Experts of a small language model.
Size: width 192, vocabulary 32000, 50M parameters.
Training: a variant of Muon for the experts, 16602 steps.
Below are experts of layer 6 (counted from 0) of a mixture-of-experts language model. Rows are named router (the router's row for the expert), down (a neuron's output weights, with its number) and show model dimensions 0-191. Each number is 128 + 24 x the weight over its row's rms, rounded and kept within 0 to 255.
After each expert's rows: "comes before" lists some tokens at least twice as common just after its tokens as in all text. This comes from a sample of Wikipedia text that the model never trained on. Tokens count by the router's weight.

# expert 25
router [135 115 144 144  99 160 130 152 125 111  92 124 106 116 104 129 105  85  99  98 128 145 127 161 117 104 163 114 127 152 102 127 135 134 114 127 129 148 131 106  99 113 110 154 156 102  99 103 158 100  84 142 152 112 119 163 119 138 124  97 112  75 112 151 113 149 133  91 148 143 143 141 155 123 121 125 116 158 158 144 141 129 115 133 127 130 139  89 127 151 147 100 119 142 100 145 150 126 113 127 164 141 137 166 166  92 170 117 138 148 147 146 134 124 101  78 102 166  91 138 112 121 106 170 138 156 126 163  97 114 112 105 148 129 108 119  77 175 160 157  96 131 107 101 149 143 106 147 144 113 134  79 164 102 100 150 130 109 123 128 133 157 117 168 108 169 158 168 131  80 141 149 150 120 116 139 138 134 168  60 140 172 169 158  95 147 154 100  98  97 129 126]
down0 [127 148 130 125 144 146 133 112 140 118 168  95 125 141 113 127 120 121 121 142 145 118 119 126 141 137  60 109 164 142 147 153 140 165 147 133 129 173 113 114  94 185  85 137 138 145 132 132 100 113 101 151 116 131 114 100 144 130 126 121 148 114 136 177 143 167 172 120  77 115 122 146 126 115 207 136 115 167 117 126 121 135 161 110 157 139 106  98  83 160 141 107 128 165 130 101  91 138 119 123 119  76 115 148 151 110 127 151 122 113 159 118 115 122 117 160 143 162 114 161 122 149 143 110 155 172 155 141 112 141 115 133  63 142 151 114 121  95  98 151 133 142 110 202 100 147 143 172 119 113 160  79 125 145 154 145  68 142 148 130 117 129 104 130 162 154 151  89 130 119 171 117 124 127 157 127 119 136 119 142 150 132 136 119 154 137 151 107 106 109 124 136]
comes before: " |", ")", " (", " km", " m", ";"

# expert 3
router [156 123 128 119 108 128 134  82  99 103 130 137 134 177 133 160 123 129 113 131 129 147 143 140 162 149 102 116 128 110 154 102 155 151 177 112 126 126 125 121 136 142 128 143 134 127 104 125 126 163  82 124 134 139 120 117 135  79 129 132 135 149 112 130 109 128 127  97 151 103 120 132 127 113  65 170 190  85 117 134 122  91 149 116 133 147 120 171 161 170 144 146 142 133 135 137 164  79  98 148 135 107 154 135 160 102 154 159 117 152 119 139 153 150  79 180 143 146  96 151 147  82 129 139 156 134 103  80 148 101  96 160 169  86 111 119 118 158 117 124  82 173  94 125 118 133  95 136 112 115 165 153 113 129  88 109 139 103 151  96 143 131 137 141 140 136 101 163 116 146 118 123  82 120 141 125 156 100 167 120 137  89 109 134 127 148 150 158 171 156 155 147]
down0 [121 140 110 150 162 123 108 115 209 138 120 116 111 127 144 143  92 132 145 140 106 111 108  97 159 153 139 105 171 127 142 113 122 128  83 140 113 118 112 122 100 105 127 140  96 155 138  76 176 131 139 113 113 154 158 104 122 143  77 136 127 138 111 150 137 124 152 144 160 120  92 153 108 135  99 132 132  99 100 125 126  90 136 141  98 172 143 136 121 148 122 128 102 122 116 146 151 143 144 183 136 118 122 126 164 111 112 127 143 127 148 136 116 133 140 119 133 137 137 113 112 105 100  73 128  84 143 106  81 136 109 147 144 129 118 132  99 110 125 120 157 163 123 154 162 179 108 185 128 146 116 130 120 136  80  94 126 122 131  81 152 147 109 184 118 135 155 177 131 136  99 146 143 141 106  93 110  66  78 122 116 135 173 107 140 133 151 137  85 152 151 156]
comes before: "-", "|", "\n", "An", "|---|---|---|", "|---|"

# expert 15
router [ 92 145 122 143 146 140 123 169 150 109 136 152 161 107 102 131 138 127 145  93 118 137 163 151 130 151 164 162 184 120 133 123 156 155 146 146 120 130 142 134  99 134 103 138 129  72 166  90 161 128 147 100 132 119  98 177 114 130 145 143 123  84 146 116 164 148 118 110 156 146 135 100 155 115 140 141 134 105 109 164 101 133 144 103 163 170 130 116  92 150 175 130 104 106 135 130 137  97 111 111 121 118 131 155 104 125 162 122  96 107 150  94 127  95 143  99 139 143 153 137 152 146 120 141 150 135 111 111  90 114 112 114 154  92  95 140 164 163 137 168 138 134 151 121 137 126 119 141 164 149 169 141 146  99 149 167  90 130 142 106 136 138 101 159  70 135 161  97  93  73 136 120 196 119 116 139 152  88 150 118 158 106 132 145 123 110 138 130  86 112 126 159]
down0 [103 105 126 124 142 116 115 160 191 106 163 132 127 131 148 134 120 115 111 180 131  97 101 106 121 143  94  66 110 124 149  65 156 153 121 153 131 141 121 111 106 114 120 120 164 141 175 147 128 122 107 140 110 110 127 123 133 135 112 117 173 128  98 129 108 123 158 172 131 160 112  85 142 120  85 153  90 179  93 181 118  97  96 127 145 130 138 113 121 108 147 118 107 127  77 136 162 137 103 127 131 134 127 145 109 109 119 105 137 102 110 116 137 134 107 123 105 170 138 115 114 135 151 149 127 112 146 133 139 160 139 158 148  85 128 169 124 128 122 127 114 119  99 166 116 144 136 118  93  95  77 113 137 114 130 103 106  80 157 126 106 112 109 171 133 154  93 128 107 114  85 138 166 134 125 149 117 164 104  88 137 111 120 117 165 146 112 138 130  80 123 189]
comes before: " ", " 0", " 1", " 2", " —", " 3"

# expert 21
router [138 110 134 128 123 120 111 136 168 120 126 119 139 110  97  94 124 112 105 111 142 126 152 150 120 114 119 105 152 173 147 128 134 162 138 159 131 147 133  90  79 143 151 131 134 172 128 137 128  89 113 132 135  94  83 122 152 152  99 164  96  99 117 169 143 152  92 141 149 153 156  93 110 118 185 115 178  97 172 118 112 122 145 116 137  65 113 187 131 166 138 116 110 139  84 157 118 124 119 157 116 111 169 140 161 136 145 170 129 166 151 141 131 129 122 123 123 145 136 153 110 105 108 135 134 155 103 120 141 123  90 124 169 107 133 156 114 105 166 122 132 144 164 124 138 108 125 167 170 105 138 166 127 190  99 121 157 102 122  96 127 139 105  73 127 142 152 113 165 112 123 160 153 116 157 138 135 118 146 106 129 120 126 172 170 139 122 133 159 122 163 134]
down0 [123 172 141 110 130  91 146 115 106 150 144 121  92  84 152 134 125 105 151 163 119 159 129  97 112 151 125 163 201 162 107 122 126 125 143 151  95 174 108 120 136 172 147 140 120  84 102 117 127 118 128 117  97 130 147 130 154 127 135 164 147 123 153 149 107 169 124 127 126 112  93 135 119 159 177 148 141 140 119 140  89  81 148 128  96 156 153 139 122 106  94 103 166 102  92  99 145 128 140 135 161 114  95 108 133 143  81 142 138 119 127 124 118 158 134 129 124 134 158 151 141 108  73 107 111 121 164 145 155 134 114  98 113 168 101 103 160 115 158 133 133 146 134 130 122 134 128  95 118 112 112 130  82 143 140 145 105 142 121 135 141  97 104 111 114 135 130 138 131 107 129 139 107 184 130  51 113 103 151 146 150 176 126 132 140  89 109 151 127 149 146  63]
comes before: " |", " ", " Total", " Party", "---|---|---|---|", " 7"

# expert 1
router [138 120 107 105  84 150 131 111 141 102 137  90 126 174 130 143 111 143 142 112 154  89 136 128 135 152 119  95 157 143 107 115 156 162 141 148 115 163 141 112 174 114 140 131 138 178 103 166  99 129 142 115 155 121 110 120 160 103 119 110 156 148 144 124 116 137 129 122 174 163 131 141 107 163 104 120 163  92 150  87 141 126 144 109 152 116 127 119 135 133 170 172 148 126 132 174 141 109 121 119 135 111 160 138 131 107 131 112 105 144 165 126 142 144  95 129 112 132  91 128 166 152  98 108 116 137  78 176 162 135 118 150  74 107 134 124  78 168 139 101  93 150 116 148 167 145 106 100 157  89 101 142  98 148  75 128 161 108 152  97 139 140 129 132 113 195 123 158 110 140 173 130 105 107 150 123 152  77 146 113 163 147 102 155 132 138 131 128 114 126 143 131]
down0 [136 113  77  78 159 128 133 105 160 162 171  98 157  94 117 144 103 121 136 174 104 135 166 166 135 121 136 119 121 129 136 108 113 108 155  96 138 165 126  98 167 130 112 120 118 148  81 130 157 141 166  86 126 163 135 129 159 111 102 166 124 124 155 162 133 132 133 103 128 161 112 140 100 161 112 145 202 159 106 108 149  98 142 134 134 132 107 131 133 125 112 154 177 121 142 142 165 161 164 150 129 167 124 162  68 140 145 129 124 121 136 106 117 105 151 136 122 157  85  91  91 107 111 102 138 116 110 134 152 112 153 139 138 128 145  99  95 104 119 168 169  96 157  85 128 108 121 142  93 134 115  95 132 136 151  96 114  99 183 109 125 124 155 153 134 158 165 135 128 146 140 149 117 146 118 129 104 124 125 129 125 158 126 143 119 140 137 110  80 118 140 142]
comes before: "==", "=", "===", "The", "|", "In"

# expert 31
router [143 118 119 107 108 168 144 106 137  98 106 133 131 123 110 110  95 149  68 154 142 134 138 168 125 135 168 149 131 116 116 134  64 111 132 100 151 146  96 113 146 152 121 160 177 109 132 111 160  92 131 125 130 132  88 133 147 146 139 130 105 129 114 104 103 103 112  99 128 129 103 119 112 137 129 126 119 110 176 130 125 125 146 125 131 139 136 139 138 131 127  71 149 164 105 177 144 117 154 158 143 104 137 120 175 115 112 142 121 156 140 138 101 160 167  84 172 128 113 154  83  90 115 138 142 151 127 120 116 134  77 144 155 152 131  96  83 132 152 152 141 115 154 152 159 123 104 143 137 149  76 131 111 107 118 148 154 165 152  77 131 153 106 128 134 183 147 170 109 129 161 157 151 177 110 130 140 124 148 102 172 100  97 156 135 140 131 132 105 115 150 167]
down0 [109 103 139 126  90 119 125 145  79 157 104 133 170 131  80 148 122 144 152 142 160 148 128 145  93 157 123 111 104 106  87 138 110 166 109 125 165 140 125 150  97 127 156 179  83  83 153 104 153 178  92 134 142  92 114 158 126 135 144 125 126 132 109 152 148 126 128 121 122 152 109 131 105 139 122 119 154 167 142 109 150 110 155 162 117 136 125 112 136 155 146 125 109 121 127 153 161 125  95 172 125 134 183 131 113 121 122 115 112 151 104 149  85 143 140 103 169 127 125 149 124 125 131 155 137 103  92 139 125 146  93 154 150 121 117 130 121 155 139  70 150 136 175 118 124 124 142 128 132 158 167 104  92  97 123 162 111 147 136 141 106 135 152 133 127 139  83  78 136 116 140  99 148 141 107 193  78 137 132 122 155 164 136 100  92 145  87 107 141  82 110 119]
comes before: ",", ".", " in", " by", " on", " from"

# expert 23
router [126 173 135 124 129 111 153 124 151  76 103 114 159 118 108 146 144 112 171 104 158  95  88 123 116  73  98  96 126  97 145  99 115 116 144 168 115 114 150 132  85 131 155 169 108  98 129 108 138 135  86 145 106 163 109  95 106 152 150 124 101  97  85 189 126 127 148 131 102  91 143  99 129 120 145 133 139 135 110 117  89 148 130 120 152  93 103 131 178 136 118 140 100 140 144 111 160 109 150  99 152 113 157 155 148 141 137  90  90 156 135 141 104 133 134 120 104 127 171 134 166 137 115 143 156 140 132 111 137 124 139 135 108 123 157 150 166 141 103 139 159 111  99 127  67 115 146 166 131 130 143 118 101 128 119  96 165 139 148 133  91 106 141 141 152 115 144 138 114 168 124 134 137 168 104 157 136 112 143 109  78 105 128 120  88 146  99 151 140 114 117 187]
down0 [156 141  96 157  78 118 116 142 113 161 121 156 145 105 116 169 150 113 148 151 122 112 121 121 117 120 168 148  87 118  90 147  88 152 151 124 127 111 187 101  96 100 128 125 131 122 154 138 131 140 147 118 151 114 104 129 142  75 124 161 136 136 134 113 124 114 150 148 138  97 129 152 152 122 145 110 171 144 152 120 119 135 141 117 108 160 107 162 146 124 124 195 144 122 218 120 128 126 145 152 129  94 161 140 144 125  90 123 178 131 108 139 135  99 164 111  82  75 139 129 150  95 149 114 109 161 119 118 109 119 112 149  86 177 131 107 103 110  81 147 110 128 114 118 142  98 157 126 173 139 105 149 104 102 125 123 103 131 104 118 130  98 138 109 101 150 150 107  98 135 123 128 115  97 136 148 172 169 157 128 129  97 147 103 149 138 138 158 121 120 138 164]
comes before: " the", " a", " he", " it", " to", " they"

# expert 26
router [103 135  97 134 166 135 119 100 137 139 124 151  99 151 140 102 145 127 163 124 110 117 118 108 133 107 150 134 129 136 125 105 109 139 121 168  93 145 138 143 108 173 131 169 100  96 116 135 134 145 171 135 126 162  79 123  97 126  95  96 113 146 106  87 119 120 114  88 133 165 173 150 146 113 153 122 147  83 120  98 122 126 118 120 138  99 113 159 133 156 152 110 119 142 137 112 132  99  92 159 148 116 182 160 159 161 147 122  87 147  95 154 139 153 102 116 114 132 121 157  99 106 133 159 132 159 116  87 135 117 136 166 183 108 127 122  72 131 113 166 125 146  82  88 152 118 133 149 139 145 147 153  95 108 127 101 153  98 127 121 163 113 114 158 114 100 117 113 131 145 169 158 178 106  78 154  91 126 110  86 114 158 154 136 107 152 129 119 121 161 139 110]
down0 [130 144 130  80 110 144 166  88 123 126 158 124 118 151 150 124 134 114 149 130 112 191 129 132  79 109 125 135 134 164 128  98 157 133 140 155 183 110 118 132 128 136 131 121 125 108  81 128 149 119 122 122 151  83 108 131 154 142 154 131  94 114 127 138 121 124 124 110  94 162 134 103 166 135 133 124 161 125 169 158  98 113 163  74 126 120 118 129 153 138 116 151 136 154 144 110 124 122 104 125 144 120  66 124 152 107 121 126 130 137 113 157 165 155  89 126  77 135 105 143 107  96 124 126 120 146  93 121 139 128 142  92 102  91 124  81 126 105 147 104 117  92 123 177 123 136 163 153 140 123 140 104 146 100  83  96 127  97 159 116 127 157 125 148 132 186 148 115 106 136 118 108 130 107 130 111  90 135  89 127  64 137 169 168 138 134 149 133 161 130 194 138]
comes before: "\n", " The", " He", " In", " It", " This"

# expert 14
router [117 158 114 124 172 136 115 129 127 144  52 136 137 132 163 112 139 100 113 125 129  83 160 133 142 119 144 106 101  76 127 112  91  99 124 121 144 155 138 137  74 120 139 150 158 140 188 138 137  99 120 116 153  94 102 121  97 161 124 111  89 157 111 148  82 151 121 112 118 150 118 109 129 108 128 160 136 175 122 136 119 148 113  84  83 116 117 120 104 114 148 119 132 128 126 111 105 105 121 173 116 121 135 181 149  85 167 100 126 164 101 207 141 102 118 104  97 108 161 135 174 146 136 137 138 106 140 119 140  94 120 129 145 179 123 135 157 133 162 155 107 144 115 151 129 125 140 114 127 179 136 128 118 157 137 167 135 147 138 104 116 162 141 129 111 148 145 157  85 155  94 130 127 163  99 141 153 122 122 144 145  92 117 143 124 144 150 131 137 126 117  98]
down0 [118  71 182 110 136 128 143 154 124 126 116 147 118 146 126 113 138 107 125  93 119 135 128 163 129 131 136 143 130  89  96 146 138 156 120 156 116 168 131 115 144 162 141 201 161 120 127 150  83 107  90 128 146 103 131 122 164 139 128 119 153 122 129 147 134 112 144 134 178 126 124 122 128 127  90 124  96 103 140 157 151 147 115 164 120 122 102 109 143 121 111  98 129 138 154 120 147 127  58 137  80 123 108 141 162 111 137 167 136 127 166 105 114 125 134 140 117  98 125 168  74 168 122 143 133 100 118 135 109 157  62 171 115 114 144 152 161 102 136 151 140 190 125 129 151 161 134 124 140 127 154 138 142 147 165  86 162 154 134 109 154 132 151 131 120 107 131 183 127 165 167 175 142 154 130 122 150  96 119 116 117 173 154 113 150 118 138 138 104 132 150 123]
comes before: " of", ".", " the", ",", " to", " in"

# expert 16
router [ 84 133 150 149 123 152 153 145  98  94  97 131 100 105  80 118 112  99 173 132 161 113 139 168 130 120 167 131  97 111 118 151 132 135 120 128 165 164 122  97 103 137 147 121 116 106 119 136 106  94 121 129  87  89 101 121 134 114 130 118 132 105 154 142 124 155  96 145 189 100 155 130 135 123 145 120 127 145 150 134 110 141 141 103 154  85 127 156 154 154 131 102 128 151 137 171 119 181 160 134 152 100 136 162 134 144  94 131 120 142 120 127 119 146 133 118 144 158 105 156 106 109 117 117 135 186 122 163 122 127  99 128 110 103 120  98 151 146 168 132 130 130 135 167 115 105 109 147 150 149 149  67 131 127 137 153 164 148 131 121 134 123  62 159 180 120 168 122 112  88 155 121 126 102 159 149 107 119 165 123 157 112 156 113 134 178 174 132 120 103 153 166]
down0 [141  92 104 126 124 133 155 124 146 121 126 137  93 122 117 126 139 136 142 170 113 134 171 118 141 146 181 117 121 165 174 131 160 120 114 131 120 130 164 112 141 101 119 116  88 126 172 105 124  83 102 137 112 137 147 150 139 102 104 167 162 119 164 139 126 119  90 167 131 116 138  96  97  97  86 167 119 159 121  98 157  91 109 133 159 166 159 155 183 143 119  83 140 175 123 140 109 107 139 143 112 144  91 141 133 141 127 172 116 114 148 153 126 158 130 123  96 110 134 130 128 104 119 163 101 119 120 152 129 144  99 134 160 158 127 136 118  95 194 163 132 148 161 140 111 131 102 138 126 109 100 120 151  92 130 130 141 129 140 103 151 149 131  98 161 149 106 101 178 148  84 136 184 104 164 117 149  97 121 156 105 133  84 153 107 127  97 126 146 141 136 131]
comes before: " |", ";", "th", "st", "nd", " round"

# expert 12
router [114  93  98  99 130 116 150 141 126 146 164 157 115 128  87 112 135 171  98 171 123 114 126 132  74 104 141  75  87 140 128 146  88 144 133 123 153 136 164 112  95 145 100 164 135 106 140  99 173 110 105 134 136 158 152 158 116 145 163 110  94  71 114 126  98 149  99 128  78 149 137 137  88 143 153 165 122  97 125 129 127 125 134 102 156 157 125 120 154 115 168 122  93 125 169 112 108 123 125 101 128 111 138 109 107 113 118 106 141 128 115 135 148 113 140 135 142 142 149 170 126 140 114 113 146 137 121 139 137 126 138 148 119 160 110  85 164 122 155 111 130 104 104 149 119 156 111 149 130 119 143 110 100 138 167 142 153 145 133 165 161 142 113 117 147  84 116 157 104 155 105 146  90 112 122 128 150 120 134 195 134 166  98 130 106 152 146 176  88 114  61 140]
down0 [ 95  97 139 142 153 137  95 145 121 128 109 125 101 144 125 115 114 134 132 133 142 109 130 137 121 103 158 137 155 127 183 108 115 157 117  97  97 122 153 180 109 162 181 164 145  85 152 117 126  70 130  91 114 149  93  79 160 142 113 106 140 148 142 105  98 123 134 107 117  98 179 139 136 133 128  90 108  86 142 139 114 164 158 156 119 109 109 135 134 146 135 100 154 110  99 154  94 161 141 175 109  87 129  98 126 140 112 130 131 163 127 167 147 131 132 136  93 117 142 154 130 147 118 159 101 104 144 135 137  89 128 144 157 120 143 122 118 102 126 124  87  99 134 133 149 118 109 116 132 124 179 185 133 101 155 159 106 102 141 112 119 142 120 107 166 147 167 117 112 175 118 120 153 121 102 124  70 172 156 150 153 109 114 144 133 108 105 151 167 147 130 151]
comes before: " the", " be", " was", " a", " had", " as"

# expert 11
router [122  66 127 151 147 158 154 105 134  98 121 134 140 121 112 152  84 132 108 155 161 101 149 172  98 120 158 125 105  89  58 115 140 140 106  86 147 155 136 112 132 127 150 158 183 100 114 135 161  86 114 112 139 123 112 101 131 156 137 104 107  86 109 140 118 145 125 107 144 160 121 115 136 125 133 105 126 179 145 138 123 133 133  70 127 174 168 118 137 135 123  88 135 142 116 161 114 111 140 154 172 111 156 116 149 119 131 125 139 148  99 131 111 144 185  95 133 130 161 148 138 145  96 173 137 161 123 162 154  94  95 104 134 115 104 119 115 136 154 127 120 121 141 148 138 140 114 145 156 131 132  84 129 136 131 132 148 121 125 129 137 152 131 153 135 183 137 104 119  99 133 174 141 172  99 154 141 102 120 143 168 121 145 138 114 159 153 166  78  86 125 136]
down0 [ 95 128 154  89 135 133 155 150 164 172 181 138 142 139 146 111 111  75 116  94 123 134 137  88 124 124 146  96 147 107 166 140 116 115  98 160  96 139 135 132 137 116 185 102 145 129 155 117 139 130  77 148  93 150 119 158 146 140 126 137 125 159  91 133 123 133 159  81 141 116 139 149 105 145  62 170 143 129 144  92  83 137 169 136  97 149 172 128 178  73 153 155 112 161 105 118 103 124 140 141 149 104 127  84 150 113 130 103 121 113 109 138 121 139 108  99 154 153 124 131 145 141  91 129 135 134 154 141 146 117 122 114 150 167 135 124 106 137 108 113 138 126  91 112 104 146 121 118 132 130 178 129 116  97 141 145 142  78 128 158  94 110  95  99 156 151 131 135  97 135 118 104  90 107 112 156 137 129 152  91  93 126 134 162 161 112 154 105 133 112 139 136]
comes before: " the", "s", "ing", " a", "ed", " their"

# expert 5
router [104 153 107 127 131 135 152  95 123 129 139 152  76 118 134 169 144 137 145 118 144 158 139 149 127 131 152 117 134 115 135 125 165 144 125 153 150 155 131  84  92 127 123 121 148  52  97  76 179 137 128 109 130 101 133  80  95 123 153  81 105 111 105 124 147 145 110  94 106  94 137 100 154 122 142 136 155  93 179 133 136 123 137  92 154 134 172 147 155 129 146 126  98 144 116 142 157 110 107 180 132 125 115 127 149 117 134 139 125 163 111 154 152 175 141 156 144 140 168 104 135 102 114 169 128 159 120 139 189 113 100 146 107 110 109  94 127 138 122 114 136 138  88 134 120 139 162 144 107 130 135  98 111 118 101 131 140 134 153 101 139 113 168 145 166 136  98 104 102 107 127 157 117 100 102 154 138 111 164  80 185 116 150 133 143 152 156 140 136  94 116 148]
down0 [155 140 107 204 139 118 163 135 133 114 172 127 127 128 176 120  61 101 152 179 118 143 109 165 140 116 112  93 133 143 145 164 132 100 136 101 140 157 144  99 124 145 150 130 146 113 115 139 168 183 138 107 134 123 126 109 113 166 126 133 107 102 181 141 146 157 163 127 145  67  96 125 128 113 135 115 138 135 164 120  73 100 162 162 132 132 131  90 113 126 133 145 154 138 158 113 149 119 104 119 147 136 139 134 101  80 179 153 157 145 148 119 128 151  95 124  92 104 107 136 133 147 140 139 113 121 110 147 149  96 132 110  97 112 115 116 137  94 147 106  82 126 140  83 152 144 136 116 182 122 154 134 104 107 165 122 128 131 137 118 148 156 131 144 137 106 104  96 142 123 163 128 135 128 118 115 120 116 112 117 101 148  89 163 123 159  93 152 168 127 151 111]
comes before: " |", "\n", " -", ")", "),", "–19"

# expert 27
router [162 159 158  87 109 130 113 115 120 130 159 164 119  87 112 131 158 113 103  84  81 185 122 113 115 152  90 112 104 150 175 166 149 149 115 148 146 118 138 111 169 156 153 110 125 109 117 137  96 129 106  93 141 106 157 111  83 154 160 138 147 169 113 156 134 129 123 150  89 131 131 151  94 133 136 171 126 179 118 135 130 137 126 176 151 103 115 109 135 150 155 119 123 134 167 136 123 118 145 154 126 133 129 151  98 171 137  87 132 124 132  95 103 123  89 116 139 127 106 168 149 125 128 150 146 139 121 129 107 126 112 139 116 122  97 125 137 134 128 115  63 180 121 146 164 140 140  57 156  98 116  94 129 109  93 139 137 150 156 101 134 112 126 165 161 121 139 165 122 136 144 141 105 139 117  99 152 159 149 158 125 126 154 136 148 137 126  71 155 136 152 134]
down0 [166 123 115  86 138 123 115  79  81 136 165 125 113 126 110 124  97 155 120 143 118 120 130 144  97 115 152 112 105 146  95 116 128 145 186 128 156 154 144 154 110 151 116 140 118 115 119 159  86 132 127 118 151  78 140 142 151 162 150 132 124 143 105 155 133 135 141  95 110 164 162 112  96 149  84 136 118 139 101 126 133  98 145 127 103 106 159 137 103 116 119 161 149 166 125 118 153 103 123  91 150 167 148 129 119 137 110 159 127 124 109 148 117  95 148 140 127 180  78 117 100 109 122 136 136 156 124 127 177 166 138 144  82 107 135 112  97  79  80  75 152 173  99 130  93 128 118 114 166  97 106  83 155 147 121 161 150 130 112 116 153 105 134 131  95 100 176 116 155 105 114 145 112 148  69 111 139 130 154 122 107 139 114 113 150 138 102 130 115 108 115 114]
comes before: ":", " by", " birth", " information", " office", " name"